Experts of a small language model.
Experts: 96 ReLU neurons an expert, 4 empty slots to pick, a shared expert of 256 neurons.
Below are experts of layer 5 (counted from 0) of a mixture-of-experts language model. Rows are named router (the router's row for the expert), up (a neuron's input weights, with its number) and show model dimensions 256-383. Each number is 50 + 12 x the weight over its row's rms, rounded and kept within 0 to 99.
After each expert's rows: a language model's description of what the expert responds to. This comes from a sample of Wikipedia text that the model never trained on.

# expert 30
router:43 41 55 45 51 35 46 53 62 58 40 53 61 61 65 45 54 55 45 63 42 43 51 59 44 44 45 24 65 59 53 36 53 43 52 48 48 45 28 47 57 56 43 50 61 70 41 62 52 39 58 44 51 63 34 49 61 61 57 66 38 39 63 51 52 48 58 71 53 52 33 44 28 43 52 18 59 50 50 28 40 75 59 71 49 41 46 57 31 45 25 60 61 84 65 38 46 47 46 60 60 49 48 44 77 43 04 38 60 51 42 46 57 30 44 42 52 72 43 28 49 44 25 42 61 30 52 58
up0:60 50 62 41 70 88 43 65 44 33 56 34 52 60 37 45 53 39 52 51 35 38 63 30 63 59 49 57 67 38 48 39 41 26 54 31 74 55 49 40 46 56 51 36 53 28 53 56 40 41 49 40 44 61 39 34 40 49 53 49 44 84 58 50 60 68 27 53 62 43 60 61 34 43 85 33 54 60 44 48 55 63 50 60 61 48 41 56 48 45 33 46 30 41 42 46 49 44 53 70 51 55 51 44 22 53 46 44 57 53 61 47 41 55 37 45 66 23 41 34 61 43 30 58 42 35 52 68
Commas in running prose after clauses, list items and years, e.g. In 1187, Adderall, and also opening parentheses and in.

# expert 13
router:47 36 50 54 49 36 63 61 71 55 38 66 65 30 45 49 67 44 42 71 36 64 55 39 37 40 37 48 24 39 56 42 70 44 33 80 72 38 46 39 38 54 59 45 62 60 37 67 33 56 39 46 48 51 42 41 64 48 61 38 28 49 41 37 45 38 43 42 36 49 42 59 37 33 42 67 52 43 49 39 33 54 62 68 36 54 42 64 66 39 55 63 61 51 45 40 41 51 40 51 18 18 49 48 69 37 61 48 47 59 47 45 66 30 51 65 75 43 38 41 79 59 65 59 60 40 41 48
up0:50 60 76 64 44 38 49 66 76 49 48 50 57 65 65 56 43 35 58 61 42 50 61 63 45 61 55 38 43 52 45 55 42 57 53 46 51 51 59 69 58 58 40 52 52 33 47 43 42 44 47 43 47 46 56 53 59 37 45 65 33 44 37 42 47 44 43 41 59 46 72 34 30 43 31 51 46 50 30 42 40 49 47 46 49 51 43 50 45 33 55 60 43 64 36 54 60 35 47 77 43 59 58 52 39 37 70 39 64 54 34 41 54 41 46 65 53 35 49 30 60 48 51 52 81 54 44 59
Pipe separators between cells in sports statistics and results tables, plus month names in dates such as November 9.

# expert 29
router:42 53 44 30 61 66 66 48 54 47 27 61 43 49 17 46 50 48 43 42 45 52 57 47 43 30 36 54 46 54 59 52 73 39 43 45 68 41 41 65 53 54 63 49 53 62 39 69 24 66 54 48 26 50 39 52 43 44 56 58 36 45 57 37 49 56 66 53 50 50 39 54 29 49 49 40 50 64 68 57 50 60 47 54 64 37 33 65 34 41 51 62 64 54 38 30 50 41 39 67 41 29 43 47 57 54 38 36 72 61 46 42 63 35 52 54 46 29 70 48 45 32 40 39 74 48 58 61
up0:39 39 44 56 54 58 36 50 54 36 44 66 62 33 40 45 53 22 43 82 73 55 52 47 59 51 48 65 44 61 57 56 38 64 70 48 48 61 41 26 48 54 55 51 32 37 63 49 49 43 44 59 54 29 47 42 54 56 51 54 41 33 68 54 48 59 70 44 58 61 73 58 45 49 74 32 51 36 71 66 47 40 64 59 58 37 52 68 72 71 40 67 65 61 48 55 48 28 38 62 40 57 53 47 50 64 74 32 53 49 48 61 56 56 52 36 56 46 60 53 39 59 54 50 50 46 58 60
Nouns after the or a naming organisations, groups and abstract roles, such as School, League, Award, degree, role, phase.

# expert 0
router:44 53 53 60 65 31 60 48 72 57 26 51 83 66 54 36 55 34 37 51 51 39 66 35 54 46 55 53 30 46 66 51 43 64 49 79 43 46 41 51 36 42 38 68 61 45 45 51 22 56 47 59 48 63 39 50 56 51 41 45 43 53 49 42 50 49 58 47 65 53 37 44 57 52 41 44 32 47 48 68 50 59 58 74 40 38 30 63 60 54 54 45 58 57 47 55 46 54 61 57 52 45 30 47 50 58 59 51 55 41 59 51 63 42 65 49 69 64 60 62 55 42 30 59 52 54 58 56
up0:46 65 47 36 66 59 47 40 52 26 44 70 33 46 60 65 48 58 59 59 42 41 43 38 41 57 51 37 41 58 45 68 32 51 34 58 46 34 46 54 66 56 54 58 39 46 60 58 55 27 40 57 61 56 48 61 50 66 36 62 54 27 45 64 56 69 64 40 40 41 61 30 39 58 58 43 47 51 48 43 44 46 43 61 41 71 30 61 42 33 45 14 26 47 32 60 42 52 37 47 42 51 48 68 49 48 51 38 54 57 35 50 53 51 32 59 54 60 45 47 36 53 39 30 49 68 57 57
Whole-word nouns and adjectives after articles or of, often nationalities and topic nouns, e.g. American, British, football, hockey, public.

# expert 28
router:46 57 39 44 51 75 48 74 57 47 57 70 65 52 38 37 74 50 43 63 42 59 54 49 45 38 55 37 68 43 56 36 65 48 42 60 68 40 43 54 56 45 44 43 70 61 46 55 42 38 44 49 41 67 45 42 61 49 51 60 58 42 43 38 58 49 74 66 42 53 55 67 34 43 34 58 58 53 59 46 56 58 61 61 60 43 63 61 47 41 60 56 39 63 25 29 49 33 44 45 32 52 58 42 64 48 38 51 52 53 38 48 72 43 55 45 72 38 40 65 75 63 50 34 45 36 64 55
up0:53 69 52 65 45 32 49 43 50 47 50 46 75 53 47 41 57 71 57 58 56 51 63 42 44 71 51 41 32 20 60 56 76 40 52 56 52 38 30 40 68 56 53 49 52 30 34 58 29 54 58 39 66 49 60 49 31 57 53 43 36 46 42 57 65 27 38 24 39 35 66 55 52 48 51 65 59 44 45 64 37 51 38 66 47 72 47 56 66 54 45 50 53 53 60 37 28 43 58 53 63 55 35 43 73 59 50 60 67 61 49 39 60 52 62 38 23 32 33 39 81 79 59 68 48 44 71 47
Closing syllables of names and words, often non-English, before a comma or parenthesis, such as -ara, -ino, -akar, -y.

# expert 8
router:47 56 33 63 21 73 83 54 46 53 59 63 47 72 44 37 64 46 45 53 29 68 75 26 66 49 46 39 31 60 59 38 56 50 22 63 43 41 44 47 56 27 61 47 55 53 39 58 51 50 74 51 53 43 57 40 59 54 58 50 55 43 45 58 52 38 53 38 44 49 50 65 30 50 45 73 52 61 50 35 68 27 66 54 68 47 44 53 43 60 57 60 56 66 51 70 34 31 60 46 45 65 29 42 62 54 48 51 32 39 67 47 68 36 53 40 74 37 47 51 65 55 62 39 43 51 45 53
up0:35 81 73 51 46 51 47 48 45 39 69 55 79 55 62 47 58 53 52 35 42 39 42 45 63 46 63 71 49 70 59 49 38 55 37 52 61 62 35 47 58 50 52 47 45 58 35 47 37 44 55 40 52 62 26 51 56 35 48 44 51 61 55 45 48 72 42 49 45 48 33 42 33 43 55 37 42 38 55 51 44 51 53 57 46 31 53 38 52 36 63 41 49 68 47 54 40 44 64 48 37 50 32 40 40 60 43 56 44 55 61 66 62 41 18 39 46 47 53 45 34 33 45 64 60 51 36 59
Pipe characters opening a new table row after a line break, plus table dividers, coordinate slashes and some mid-word pieces.

# expert 26
router:35 40 52 31 47 60 68 64 56 60 39 63 49 38 44 26 55 50 38 55 46 70 55 64 58 27 37 46 31 53 64 46 56 43 53 53 57 14 45 54 54 59 46 35 85 93 52 58 31 53 62 40 29 52 64 36 66 63 68 46 39 44 38 40 33 60 66 58 39 26 39 63 39 43 35 47 51 49 38 57 57 52 52 59 45 52 31 70 56 50 39 48 43 58 30 52 61 60 67 55 47 34 39 40 66 42 51 53 55 58 63 61 55 43 63 51 43 49 54 45 68 60 39 49 56 47 83 65
up0:41 45 41 57 37 47 60 34 47 62 62 73 53 45 61 58 34 59 72 33 48 64 52 53 51 49 63 25 77 72 54 28 43 45 55 54 58 59 50 49 56 18 51 45 53 49 61 57 51 24 53 45 42 38 49 55 55 48 62 39 33 49 55 57 23 60 55 47 54 39 58 57 44 44 67 43 58 30 39 46 40 41 48 55 39 43 45 51 48 53 49 50 49 73 38 62 45 56 31 43 52 35 42 19 37 56 31 66 46 51 61 37 52 44 68 58 41 61 69 57 51 40 49 52 36 37 59 67
Head nouns for periods and works, such as season, year, time, album, film, life, often right before a comma or of.

# expert 5
router:36 45 51 51 49 51 37 54 62 50 38 59 60 50 49 46 52 44 47 68 42 44 81 58 50 40 35 38 42 67 66 50 54 64 39 78 54 38 41 31 54 61 54 31 58 59 24 58 53 55 42 36 36 54 51 42 52 63 63 53 26 49 44 48 46 35 42 57 46 59 31 61 28 56 51 56 47 57 58 52 65 34 55 58 45 50 26 70 43 47 29 84 39 70 62 50 39 46 66 39 49 56 43 54 69 43 50 31 50 40 61 55 81 42 57 40 66 68 47 42 38 30 47 65 48 36 65 56
up0:45 48 46 48 64 67 64 30 40 57 44 55 48 62 59 65 61 56 42 50 54 67 46 58 52 37 51 42 52 43 56 49 64 59 67 30 58 44 61 50 29 37 79 53 68 58 61 36 40 51 62 40 45 49 49 55 51 50 56 29 81 57 55 22 24 51 62 40 42 48 63 52 61 35 63 46 55 36 42 50 58 45 34 55 45 48 52 50 37 66 23 41 50 37 50 67 51 58 63 43 42 71 78 62 42 60 51 38 48 27 49 45 71 48 68 35 54 48 74 52 56 58 64 48 49 46 48 63
Semicolons, colons and mid-row table pipes, especially the semicolon after a pronunciation slash like (/fr/; and in series lists.

# expert 24
router:33 54 49 41 59 73 48 29 50 58 53 74 63 34 53 44 48 46 40 63 36 47 54 48 49 33 56 41 44 38 56 55 50 52 41 63 50 35 51 41 56 66 37 41 63 67 47 54 32 50 53 38 67 56 46 39 56 38 57 50 49 64 57 43 15 42 70 59 25 45 59 45 48 39 51 56 65 51 59 41 36 49 56 67 50 42 59 50 32 60 31 53 65 64 51 34 31 37 47 60 56 49 48 32 44 62 44 47 70 45 61 52 62 46 71 60 58 39 43 43 47 60 54 47 56 37 42 60
up0:56 41 54 53 41 29 50 51 54 71 69 41 39 61 44 47 42 52 62 51 53 44 47 78 31 63 57 50 55 45 50 49 82 57 51 42 53 64 46 46 37 66 23 33 60 52 53 70 43 56 54 61 53 46 52 62 50 29 40 52 42 55 34 66 51 48 46 26 46 63 66 61 35 61 53 78 37 40 57 13 42 60 43 65 63 36 59 40 65 52 58 64 54 44 48 48 42 51 57 58 38 45 53 46 63 47 48 50 71 66 62 36 33 15 54 30 43 56 41 48 52 54 54 65 59 34 27 48
Standalone space tokens before numbers in tables, dates and years, e.g. In 1965, February 14, 2009, plus $, +, −, °.

# expert 6
router:47 38 58 66 36 72 60 34 57 87 29 63 75 47 25 47 66 30 45 68 53 66 52 17 74 59 58 63 66 62 68 37 56 55 66 52 53 26 46 23 62 50 54 51 67 63 43 53 41 57 65 34 55 55 46 50 31 49 56 56 50 51 43 33 30 61 71 39 50 45 38 39 38 30 57 49 38 64 62 39 53 63 77 33 36 41 39 50 33 34 36 63 58 46 52 36 41 37 34 61 59 33 70 51 64 45 37 64 57 46 45 14 35 38 59 49 76 53 60 49 32 52 39 52 66 62 51 59
up0:43 46 44 66 57 50 39 48 48 62 52 28 51 81 44 50 30 35 74 43 44 54 56 62 32 56 84 34 50 62 68 71 48 68 66 55 62 51 36 27 44 36 28 51 59 58 65 62 41 44 56 58 49 56 49 57 38 59 45 56 61 27 49 44 66 33 64 38 52 49 50 61 57 44 60 38 66 32 36 59 47 44 73 62 23 24 58 56 53 67 28 54 40 75 68 47 21 96 33 37 70 51 41 38 45 58 43 28 43 52 29 59 62 56 41 50 54 44 49 60 53 60 49 66 53 25 31 75
Short pieces, mostly consonant letters, right after a word's first letter in split rare words and names, e.g. H-af-izullah, W-ab-ana, g-y-ms.

# expert 3
router:44 61 46 56 50 59 48 66 55 62 35 50 74 67 43 35 74 34 36 55 10 41 60 59 34 42 65 39 39 68 72 54 69 49 46 62 51 40 50 54 46 33 49 23 58 57 37 45 41 45 63 37 46 50 33 23 55 60 74 39 66 36 71 51 32 73 67 42 45 32 65 45 42 36 27 57 49 62 47 47 51 47 69 75 61 49 56 69 57 46 60 60 58 54 28 57 44 37 61 42 55 42 26 49 31 45 51 44 45 62 54 60 74 41 29 54 61 29 32 42 67 49 61 44 57 55 71 63
up0:40 50 51 61 61 37 43 55 61 60 43 40 63 64 54 63 64 48 25 25 44 36 55 52 38 54 31 43 34 34 59 50 47 64 43 58 47 41 52 63 64 45 47 44 40 22 66 34 44 53 46 65 40 53 54 57 46 47 52 33 50 45 70 41 35 33 47 45 58 42 54 40 34 56 53 67 33 48 43 26 42 61 32 46 50 55 45 72 44 59 34 36 41 45 44 47 29 36 60 37 43 63 37 57 50 51 53 42 41 63 42 42 41 54 33 62 52 37 44 56 67 41 63 56 36 59 41 58
Inner and final pieces of foreign or uncommon proper names, often Spanish or Italian, e.g. Sal-ern-o, Tel-es-foro, Gu-z-auski.

# expert 31
router:42 68 61 74 41 48 65 50 62 73 41 44 58 49 35 42 53 37 36 65 43 45 42 52 67 39 26 26 25 39 59 24 69 48 32 49 72 43 30 58 41 58 33 37 59 47 34 64 48 53 70 46 66 57 54 54 81 60 67 59 45 53 51 52 43 32 52 58 65 48 56 36 46 46 47 40 46 43 42 50 48 46 62 58 39 38 55 55 54 41 60 69 39 50 67 37 43 43 42 58 62 65 36 47 60 36 51 43 54 41 61 65 39 47 55 45 60 49 34 47 57 40 56 45 59 41 40 59
up0:54 66 60 52 38 49 69 36 48 65 55 40 60 50 55 43 49 58 29 46 49 55 44 66 45 48 40 44 50 65 62 54 67 64 48 46 54 52 28 34 44 57 55 44 51 39 14 65 50 30 53 36 44 63 30 37 46 39 53 49 64 49 45 47 48 23 51 49 55 19 65 57 72 45 45 49 30 52 62 56 47 37 60 30 39 64 71 43 67 60 56 64 48 38 72 62 37 65 40 41 42 50 58 49 32 62 56 46 57 27 50 67 66 46 42 55 55 38 22 35 52 34 63 69 38 15 52 44
Ordinal suffixes (21st, 1st, 2nd), digits in numeric table cells, and capitalized qualifiers like North, South, National, World.